From a checkpoint of a small mixture-of-experts model trained on Wikipedia: 6 picks a token.
Below are experts of layer 6 (counted from 0) of a mixture-of-experts language model. Rows are named router (the router's row for the expert) and show model dimensions 0-255. Each number is 128 + 24 x the weight over its row's rms, rounded and kept within 0 to 255.
Before each expert's rows: "gets" lists some tokens that make up at least twice as much of what it gets as of all text. This comes from a sample of Wikipedia text that the model never trained on. Tokens count by the router's weight.

# expert 19
gets: "'", "ly", "y", "-", "et", " 19"
router [ 90 174 123 113  79 133 130 144 134 129 141 100 120 134 107 132 102 111 116 117 132 137 135 149 138 104 120 157 143 149 156 126 157 149 147 105 124 139 147 116 126 171  59 149 109 103 141 104 138 110  69 130 145 104  78 100 146 164 117 125 117 121 114  97 154 116 110 146 104 152 116  80 100 143 126 136 100 150 121  88 109  99 148 132  97 132 126 141 119 129  87 141 169 142 155 115 134 158 106 118 100 124  77 134 159 139  99 127 143 160 136 132 111 131 134 114 150 119 138 132 132 151 114 159 145  76 123 126 141 129 121 128 105 137 123 133 156 139  98 101  93 119  97 161 123 148 103 128 156 144  88 102 167 153  97 142 179 110 159 129 133 142 189 120 177 113 103 105 151 135 105 196 126 114 168  79 125 122 131 141 106 130 137 152 133 131 135 178 133 149  98 148 124 158 114 117 118 114 184 119 144 140  47 112 102 128 131 136 103 106  98 123 166 116 147  84 133 125  94  80 142 148 141  99 119 149 130 115 120 148 103 109 116  95 117 117 115 153 169 132 121 136 146 123 110 104 179 111  99 168 155 147 135 129  94 105]

# expert 15
gets: "s", "th", " f", "f", " F", "n"
router [103 157 154  96 123 136 158 144  92 158 115 128 100 141 117  98  83 119 109 135 125 145  75 131 114 121 116 116 155 132 126 149 149 147 124 104 154  99  91 114 121 112  75 116 163 148 158  97 196  75 107 130 144  94 131 156 126 107 102  74 115 127 124  84 139 126 124 132  95 133 107 131  71 132 159 125 157 131 143 167 142 132 179 133 154 109 106 163 128  91  91 143 134 145 102 128 114 158 114  99  99 127 119 103 127 156 116 122 101 109 107 116 113 163 142 100 150 107  86 122 162 114 112 144 131 116 138 121 163 138 126 114 113 150 138 129 117 145 116  88  80 115 154  98 144 143 141 163 172 123  84 128 156 138 135 135 131  84 102 134 120  83 146 101 120  83  90 116 163 137 144 135 118 146 131 119 161 118 137  97 127 126 131 134 153 133 122 132 133 112  92 138  78 130 113 129 106 161 143 136 113 129 126  92 161 128 131 117 176  88 104 115 139 108 156 150 119 140 142 122 117 153  90 124 178 149 118 138 154 120 127 107 131 116  47  94 115 114 120 161 156 163 126 131 123 138 126  99 146  77 123 143 184 119 104 109]

# expert 12
gets: " and", " of", " to", "o", "ed", " so"
router [ 65 175 131 126 140 139 167 154 141 153  91 115 106 111  89  95 111 113 124 127  97 114 125 115 126  97 150 139 105 129 158 102 142 113 144 155 124 122 128 121 111  92  93  87 118 126  97 113 157  84 122 171 161 117  85 153 144 128 106 140  77  94  76 126 150 121 153 129 113 160 137 117 109 103 151  96  96 127  98 142 139 157 124 145  91 140 114 148  96 135 110  87 157 173 131 115 148 150 118 121 138 129 132 124 131 143 122 162 134 172 167 114 131 120 174  65 148 123 131 140 128 135  88 125  69 116 133  95 168 133 124 121 110 153 135 132 118 137  97 131 111 100 136 132 153  89 145 145 169  85  97 138 139 146 131 126 120 110 102 104  90 134 134 104 135 103 111 131 132  92 145  97 150 119 165 116 159 155 109 126 109 148 152 118 178 167 145 135 121 114 104 103 132 153 124 128 140 161 105 155 133 143 111 134 114  90 166 156 135 125 124 137 169 165 149 149 158 153 135  83 175 136 100  89 133 103 123 127 140 138  82  97  84  99 117 135 105 126 121 157 153 136 118 120 121 104 140 125 136 176 118 135 187 134  94 125]

# expert 10
gets: " ", " ex", " re", "|", " c", " de"
router [115 133 144 130 137 114 137 105 149  96 104 114 141  96 113  85 122  92 131 107 121 142 121 133 126  95 154 129 155 151 161 125 120 156 134 100 151  78 136 124  82 131  91 137 172 171 161  90 118 102 125 104 150 101  90 123 114 116 137 137  79 153  87 147 117 122 152 145 102 169 136 175 121 139 143 116 158 114 128 162 129 139 125 142 118  79 124 156  80 111 117 102 179 136 105 104 133 178 111 109 144 137  82 155 166 149 107 110 143 173 183 109 157 140 135  86 123  66 124 119 127 159 116  87  92  89 135 124 115 111 139 134 171 135 112  97 118 182 129 119  77 141 139 151 150 129 132 144 122 100 129  94 133 121 104 160 124 112 125 119 168 150 145 111 135  99 164 101 144 142 144 162 129 121  98 113 132 140 134 138 148 158 142 169 110 127 143 132 159 132 108 148 121 114 123 111  93 169 125 103 125 107 134 160 157 112 149 163 100 113 151 101 105 128 127 143  96 133 158  97 135 126 146 135 135  93  96 138 105 164 144  96 115 140 130 122 119 127 175 117 171 145 145 133 137 114 122 118 106 159 204 100 128 119 138 112]

# expert 14
gets: " the", "ed", "st", "ly", "al", "ing"
router [140 149 139  91 114 130 125 134 136 138 123 101 127 144 146 123 105 114 103 109 163 148 104 107 113  70 155 128 156 131 114 134 110 132 148 143 133 110  90 143 121 115  92 126 118 141 136  96 150 102 149 164 113 107 152 160 101 138 108 102 155 172  97 101 163 162 126 153 138 221 136 144  99 146 138 117 100 143 118  98 161 128 120 115 115 107 122 146 116  76 111 110 148 132 110 132 150 174 119 124 138 146 126 164 147 126 103 119 107 155 151 111 143 112 137 137 114 124 147 138 129  98 119 144 126  94 158  84 129 119 168 134 166 145 133 120 116 102 140  95  84 122 149 179 142 133 168 141 129 123 150 137 134 172  83 117 131 134  93 114 130 159 162  90 132 128 158 107 191 112 115 133 136 123 144 131  71 173 142 147 139 152 117 133 146 138 118 157 131 124 104 123  76 145 115  80 102 142 138 108 141 168  96  90 105 134 165 128 113 139 147 125 177 144  89 133 105 103 130  77 116 165 132 119 156 138 158 136 117 130 106  72  95 126  80 102 121 110 126 132 123 150 119 139  89  97 122 125 137 119 142  77 176  99 130  95]

# expert 7
gets: ",", " the", " of", " and", ".", ":"
router [115 163 119 115 140 128 140 132  94 126 114 116 153 118  86 145  90 127 118 154 109 132  74 140 135  98 165 138 121  92 148 111  91 162 137 105 122 123 107 139  94  92 116 120 156 160 123 124 150 101  97  92 161 110  97 143 118  96 113 119 127 148 108 119 142  94 136 140 104 173 134 130 113 143 108 132 115 103 111 166 114 127 187 134 114 126 122 145 121 122 125 129 151 195 103 110 117 143 104 113 121 132 112 112 153 157 113 148 158 149 140 104 120 164 148 110 157 112  99 142  92 121  88 118 140  90 162 115 187 149 136  98 126 145 114 119 159 119 100 103 134 141 131 169 162 119 122 182 143  90 122 111 122 151  74 132 134  98 105 165 144 146 115  74 163 117  88 103 152 130 109 119 129 114 138 117 126 152 116 145 109 146 108  92 121 145 134 162 115 151 121 120 111 163 127  76  96 150  95 137 130 125 104 125 159 121 163 119 115 125 176 114 125 120 149 109 122 161  79  94 150 165 144 114 159 132 160 125  81 153 110  90  88 130 123 143 127 109 150 151 134 136 114  94 133  76 179 116 134  99 154  85 126 123 130  70]

# expert 31
gets: "\n", ".", "er", "ed", "or", "in"
router [ 96 141 132 133  81 112 146 127 145 104 100  89 116 119 142 149  57 120 126 122 125 169 124  99  87  94 155 128 116 133 137 106 108 151 146 110 125 109 121 111 131 119 121 136 122 157 162 108 120 107 133 122 135  95 137  64 170 132  88 180  82 151 124  98 109 161 133 160  95 184  99 130 120 145 147 138 110 103  94 145 114 134 127 114  87 116 102 128 111 136 115 117 161 177  90 117 139 193 119 118 113 132 101  91 161 111 122 139 137 143 151 114 127 113 137 105 142  96 154 160 128 128 112  97 127  95 156 115 124 117 104 125 137 118 108 108 145 168 118 121 106 149 118 143 159 127 170 132  81 123 166 103 157 168  96 144 109  73 137 125 150 154 180 119 149 105 176 124 131 103  81 137 144 114 157 111 143 131 129 170  92 143 129 146 115 173 136 151 136 139 123 130 119 160 109  93 123 142 114 111 112 148 112 129  85 126 102 127 118 112 137 131 155 113 120 139  99 152 118  77 129  96 145  96 109 131 126  96 128 172 128  76  93 155 109 134 112 121 130 142 140 141 139  77 163  83 142 128 109 153 143 139 106 100 128 153]

# expert 30
gets: " ", "ri", "ro", "la", "c", "re"
router [119 169 176 102 102 121 130 105 108 176 127 116 134 120 115 130  82 147  98 132 116 109 119  95 128 118 112 142 151 132 152 105 116 142 120 120 129 111 140 165 125 146 106 117 161 117 168 115 137 119 102 132 144 102 119 133 112 162 129 167 140 177  87 141 127 162 146 130  96 137 152 139 128 122 125 141 123  66 137 132 132 129 126 120 120 114  97 156 119  99  99  70 147 128  83 114 118 133 103 127 118 136  96 107 118 111  82 147 116 151 141 112 184 115 174 135 146 134  65 124  86 153 145 126  82 129 135 130 198 157 150 105 178 169 105  91 110 119 114 119 119  83 113 124 149 133 132 104 160 124 116 126 175 151 127 121 166 116  53 146 140 161 151 123 140 152 141 130 130  77 184 137  98 127 174 148 130 132 143  81 136 145 122  91 151 125 170 131 181 154 140 114 126 130 102 161 135 148  94 157 156 117 121 124 159 115 126 143 139 119  97 130 133 140 160 114 138 146 123  99 159 103 135 106 163 163 121 105 102 182  76 127 133 123 135 132 112 136 134 149 134 130 140 126 100 141 160 123 133 134 129 123 122 117 128  85]

# expert 24
gets: " ", "\n", "|", " a", "n", " p"
router [111 166 172 115 159 122 139 137 124 129 167  95 139 145 126  99 103 127 127 128 137 137  80 118 142  91 148 138 151 164 145 104 147 129 124 143  95 107 142 146  77 130  88 116 124 139 128 121  93  93 116 140 164  96 117  94 148 117 117 150 138 133  87 123  91 124 176 135  57 133 127 119 119 160 145 133 114 132 148 159 135 158 156 140 145  87 132 160 128 105  87 113 171 143 111  76  99 146 118 115 124 133  85 122 136 153 113 113 103 143 153 129 131 140 153  85  86 136 122 120 140 131  90 116 107  65 161 135 131 126  95 111 119 171 113 129 130 144 133 130 118 126 138 163 153 141 159 139 177 126 135 145 179 154 122 109 139  77 138 145 131  89 157 108 150 117 158 116 171 167 162 138 148 135 134 122 135 144 117 139 134 165 137 117 120 149 140 109 159 120 135  95 133 143 135 122 138 163 182 105 129 162 114 138 146 117 103 138 155 123 118  86 147 168 153 147 115 148 121 135 150  95 124 133 160 139 110 105 111 200  86  86  97 136 122 128  92 141 113 155 150 125 154 169 136 102 123  72 154 147 110  86 122 110 113 119]

# expert 23
gets: ",", ".", " |", ")", "\n", ":"
router [126 129 162 139 148 122 115 152 144 105  89 100 121 128  85 141 123  75 141 146 132 128 122 126 146 112 161 166 169 145 162 123 139 134  98 136 129 138 108 144 106 106  76 150 149 124 106 118 123 127 110 136 165  72 123  91 123 132  97 106 111 125 121 111 105 108 151 117 141 173 129 153  74 140 156 150 105 138 129 122 108 137 160 131 125 108 127 159 138 133 122 149 133 163 117 112 130 120 150 108 147  66 136 142 162 120 101 116 119 128 161 120 156 187 171 134 125 137  86 138  95 135 125 127 114  95 176 117 152 166 112 104 110 136 128 136 116 116 128 145 120 127 159 182 125 157 160 141 148 102 140 104 130 164  85 126 157 114 102 164 167 114 132 114 142 120 128  88 139  91 149 129 119 102 146  87 142 173 113 133 107 153 124 105 134 140 135 175 105 156 149  94 106 159 138 139 159 136  76 113 131 149 141 118 144 107 152 132 137  87 121  96  94 121 166 118 113 132 146  74 184 168 128 138 170  84 132 128 116 122 126  97 118 136  93 129  97 126 176 156 120 175 128 120  95  91 143  87 152  89 168 113 120 136 131 114]

# expert 26
gets: ",", " and", "ly", " to", "\"", ")"
router [ 69 137 151 120 130 180 112 148 140  94  91 129 128 112 118  95 106  97 128 151 120 137 122 102 140 106 156 155 126 117 172 128 125 128 137 133 110 122 146  78  99 132  98 147 151 165 146  54 118  85  98 119 148  98 119 117 113 134 116 151 122 111 105 119 114 108 130 126  80 177 130 118 139 106 104 107  73 117 141 130 143 130 133 153  78 120 128 149  72 112  82  96 188 162 119 114  93 120 110 118 137 139  82 113 133 129 143 132 120 155 187 119 108 124 135  88 109 129 111 149 110 138  79 140 133  99 143  81 140 150 153 129 123 148 110 121 118 129 107 132 106  76 114 146 130 133 143 137 124 107 134 127 127 153 108 132 113  92 137 121 148 114 143  61 196 125 160 111 121  96 142 149 141 103 148 125 110 131  88 172  97 155 139  80 126 164 131 100 125 160 138 115 135 135  86 107 148 144 123 131 155 122 104 113 146  96 154 116 105 120 131 129 109 152 148 130 135 176 123  95 155 134 160 144 143 138 128  91 134 138 119 114 100 105 131 132 117 107 127 184 148 125 122 186 115 112 136 119 123 111 114 119 148 148  76 120]

# expert 1
gets: " |", ":", "s", "|", ";", "."
router [115 173 110 109 118 151 105 129  77 150 148 116 125 103 106 101  99 110 153 126 127 114 116 116 128  70 145 152 164 120 182 132 108 151 147  71 141 114 116 120 107 111  91 104 144 123 134 104 134  98  87 123 142  78 108 102  98 177 117  94 128 125 139 126 100 124 154 121  94 167 122 143 108 140 129  95 116  90 150 183  88 130 166 130 132  95 124 135 123  86 127 154 124 134 158  88 155 170 137 107 151 106 104 117 138 174  80 127 106 104 126 105 132 198 148 147 111 121 108 117 139 158 122 113 124 144 138 116 133 163 118 116 116 147 101  90 132 161  95 130  86 140 136 169 148 122 159 159 144  53 115 150 142 154 125  97 179 137 122 159 129 105 136  98 135 102 110 117 131 124 117 124 107 131 141 128  87 120 144 128  85 148 105 148 119 122 133 120 124 117 114 116  72 103 144  85 145 133 118 131 105 142  95 115 149 144 104  98 153  92 158 119 103 109 178 145  94 131 115 119 172 155 104 152 172 135 128 131 144 128 130 101 124  90 127 137  81 117 136 158 124 146 130 117 153 106 132 126 121 122 154 133 117 109 141  99]

# expert 11
gets: "-", " 19", "i", "a", "u", "o"
router [114 130 163  98 135  86 121 156 137  98  82  95 138 123 143 113  71 101  87 107 110 125 121 148 104  98 130 140 112 118 140 103 101 178 141 152 123 110 104 103  99 129 107  89 170 137  85 116 110 107 148  64 124 136  99 104  93 177 160 119 105 148 128 149 113  74 151 118 111 136 129 121 138 147 119 118 107 109 111 131 118 121 147 147 142 116 121 137 142  89 119 152 138 152 135 145 155 146 107  98 124 131 154 134 169 153 131 156 150 127 135  77 141 190 173  85 130 110 147 143 129 151 154 133 123 126 141 107 128 131 150 111  97 150 114 108 120 152  69 145 133 118  84 145 140 147 118 151 103  89 133 146 111 152 108 100  84 148 105 113 140 130 156 140 136 113 127 105 145  81  81 138 102 124 118  93  95 104  96 154  83 160 122 105 132 152 126 134 122 103  78 118  90 152 116 114 150 117 162 147 117 129  91 112 130  89 116 126 157 104 124 158 161 132 170 101 147 171 140 106 108 118 160 134  98  99 100 148 124 158 120 135 119 163 104 138 114 110 125 168 120 162 170 130  98 103 159 102  95 118 146 122 138 123 125 138]

# expert 25
gets: "an", "a", "en", "i", "o", "al"
router [142 142 144 116  77 102  99 100 149 121 123  95  94 114 102 142  96  98 128 130 129 161 145 155 117 101 120 137 100 110 131  90 107 131  97  85 139 105 105 138 104 118 143 132 173 140 180 135  84 119 121 106 143 134 118 164 125 142  85 125  96 160 124 113 116 145 149 138  95 115 125 159  99 115 131 110 125  70 106 165 128 153 134 142  82 120 136 119 130  76 117 119 137 131 128 136 109 126 111 111 134 110 113 121 144 141 102 123 128 120 144  73 120 147 170 141 140 149 102 114 101 124 145 118 136 133 149 140 116 168 135 110 140 153  98  83  95 121 121 131  90 110 123 104 156 135 114 129 157 131 111 120 166 132 107  87 127 117  70 174  98 123 100 144 143 128 123 135 181 120  79 112 118 146 130 140 116 112 150 139  86 162 150 163 195 137 157 115 132 112 137 120  55 126 110 131 111 134 142 136 121 137 101 126 124  86 148 101  90 110 114 105 158 125 135 135 132 169 135 108 117 171 143 123 162 119 116 157 114 130 125 139 135 148 136 128 123  62  92 160 133 115 172 149 114  98 192 185 149 158 148  92 145 112 124 115]

# expert 2
gets: "\n", ".", "==", "ar", " (", "==="
router [127 133 140  87 158 155  94 147 128 153 120 144 176 124 130 120 118 131 108 141 138 114 129 100 124 108 134 147 128 116 151 129 104 104  81  86 100 113 108 163 117 107 114 134 147 136 151 112 113 113 149 150 149 100 173 106 145 140  75 143 140 119 128 123  84 120 134 170 104 126 162 145  93 129  86 134 150 136 127 155 139 118 109 153 158 132 132 136 138  85  91 138 141 130 130  98 117 164 108 125 147 111 124 113 157 110  91  82 156 143 160  78 164 177 161 108  71 126 139 121 134 154 134 133 124 111 155 145 132 134  83 110 100 163  83 116 123 138 126 127 108 136 135 133 153 157 135 144 163 152 113  94 173 173 109 116 130  95  90 167 122 103 133 155 158 100 153 137 150 107 117 114 128 139 131 145 131 149 137 105 141 167  56 104 164 160 114 130 130 112 148 132  94 125 133  83  87 130 150  87 145 167 121 155 126 122 105 120 164 125 151 140 123 120 125 150 110 132 124 128 105 140 107 128 161 134 129 155 161 167  92 139 134 123  61 104  92  96 148 136 137 115 136 166 107 107 127  76 162 137 124  85 156 117 150  87]

# expert 8
gets: " ", " in", ")", ",", " (", " was"
router [103 137 147 142 134 105 132 164 114 128  91  90 103 125 118  97 103 121 135 138 121  96  74 137 123  83 165 123 124 148 161  95 131 153 136 102 113 130 126 139 107 152 119 129 139 148 142 101 133 112 153  81 160  75 128 139 107 157 119 140 130 160 121  94 143 152 133 117 111 138 142 117  94 146 144 110 136 136 142 124 115 107 138 111 139 115  99 141 138 106 105 109 155 138 142 108 107 170 136  71 140 110 142 126 158 164 108  83  93 147 134  68 153 169 167 131  91 123 118  99 140 151 123 144  85 123 156 155 140 178  96  91 118 141 119  97 138 125 107 116 111 124  89 179 145 161 130 177 135 140 147  92 142 148 107  93 136  87 125 151 182 133 132 118 156 143 129 101 143 125 151 114 144 125 134  80 133 114 132 140 150 150 133 134 130 125 129 143 156 147 119 106  89 129 143  69  76 160 149 134  99 128 115 151 158 148 169 147 176  75 143 136  90 152 138 141 107 133 131 111 167 132 113 162 171 129 125 129 109 151  90 142 109 126 124 102  78 124 129 137 143 174 144 135 108  80 139 117 143 115 184 118 109 101 138 115]

# expert 5
gets: "y", "k", "e", "an", "o", "er"
router [125 154 133 125 114 109 135 112 111 153  79 112 128 121 140 101  35  85 101 123  95  89  88 136 111 125 152 169 139 134 149 128 107 166 133 102 153  79 111  98 143 107 114  88 177 157 103 103 130 127  70 122 139 137 110 129 141 149 115 113 138 145 114 141 134 107 116 141 108 139 139 106  94  99 162 128 113 105 127 129 103  88 161 144 135 139  69 155  96 116 138 139 135 116 140 119 119 125 134 107 149  86 143 115 153 158 146 150 146 140 120 119 141 174 154 101 142  95 123 136  91 129 150 159 134 131 104 123 149 170 129  88  78 151  70 105 126 111  91 159 107  99 102 127 155 163 111 143 157 111  93 134 129 134 131 129 116 130  52 147 104 117 169 126 125  73 107 102 135 106  97 150 108 115 162  83 123 108 151  97 115 136 137 116 147 118 126 124 115 122 108 137  96 140  85 127 119 122 136 122 113 114  75 117 138 120 124 177 151 119  86 135 153 139 156  97 133 142 127 140 130 125 154 146  85 159 130 125 104 160 114 157 119 125 104 122 122 118 131 139 146 152 157 179 140  88 133 137 105 116 138 108 103 147 139 105]

# expert 22
gets: "\n", "s", ".", "es", "==", "e"
router [ 80 179 120 120  77 108  77 144 101 107 152 104 127 160 107 116 121  83 100 116 116 161 129 123 140  67 144 181 171  97 161 121 119 147 144 113 138 114 116 162 100 136 131 105 135 198 137 119 133 114 144 112 179 103 142  98 168  97 122 111 132 138 115 139 146 117 135 166 138 165 140 124 131 178 133 138  74 127 143 170 130 111 161 165 164 120 128 161 109 127 124 108 140 161 148 132 147 162 124 129 143  91 124  85 134 133 134 118 117 127 144  91 127 146 150 136  91 136 124 112 130 137 134 158 117  96 137 119 138 158 121 113 106 150 126 112 152 145 100 151 120 144 110 168 152 137 125 134 124 151 147 115 148 187 126  92 134  98 144 142 100 165 171 110 150  94 152 130 152  93 123 134 115  97 171 138 135 153 142 146  64 176  94 147 151 188 126 107 128 122  84 134 112 143  86 132 108 139 114 102 154 147 116 115 113 125 127 129 150 106 143 144 164 127  95 152 114 124  90 152 114 106 119 116 122 110 143 134 117 115  94 122 122 113 153 124 105 125 143 146 156 126 161 141 152  81 164 120 160 147 108 163 107 104 130 123]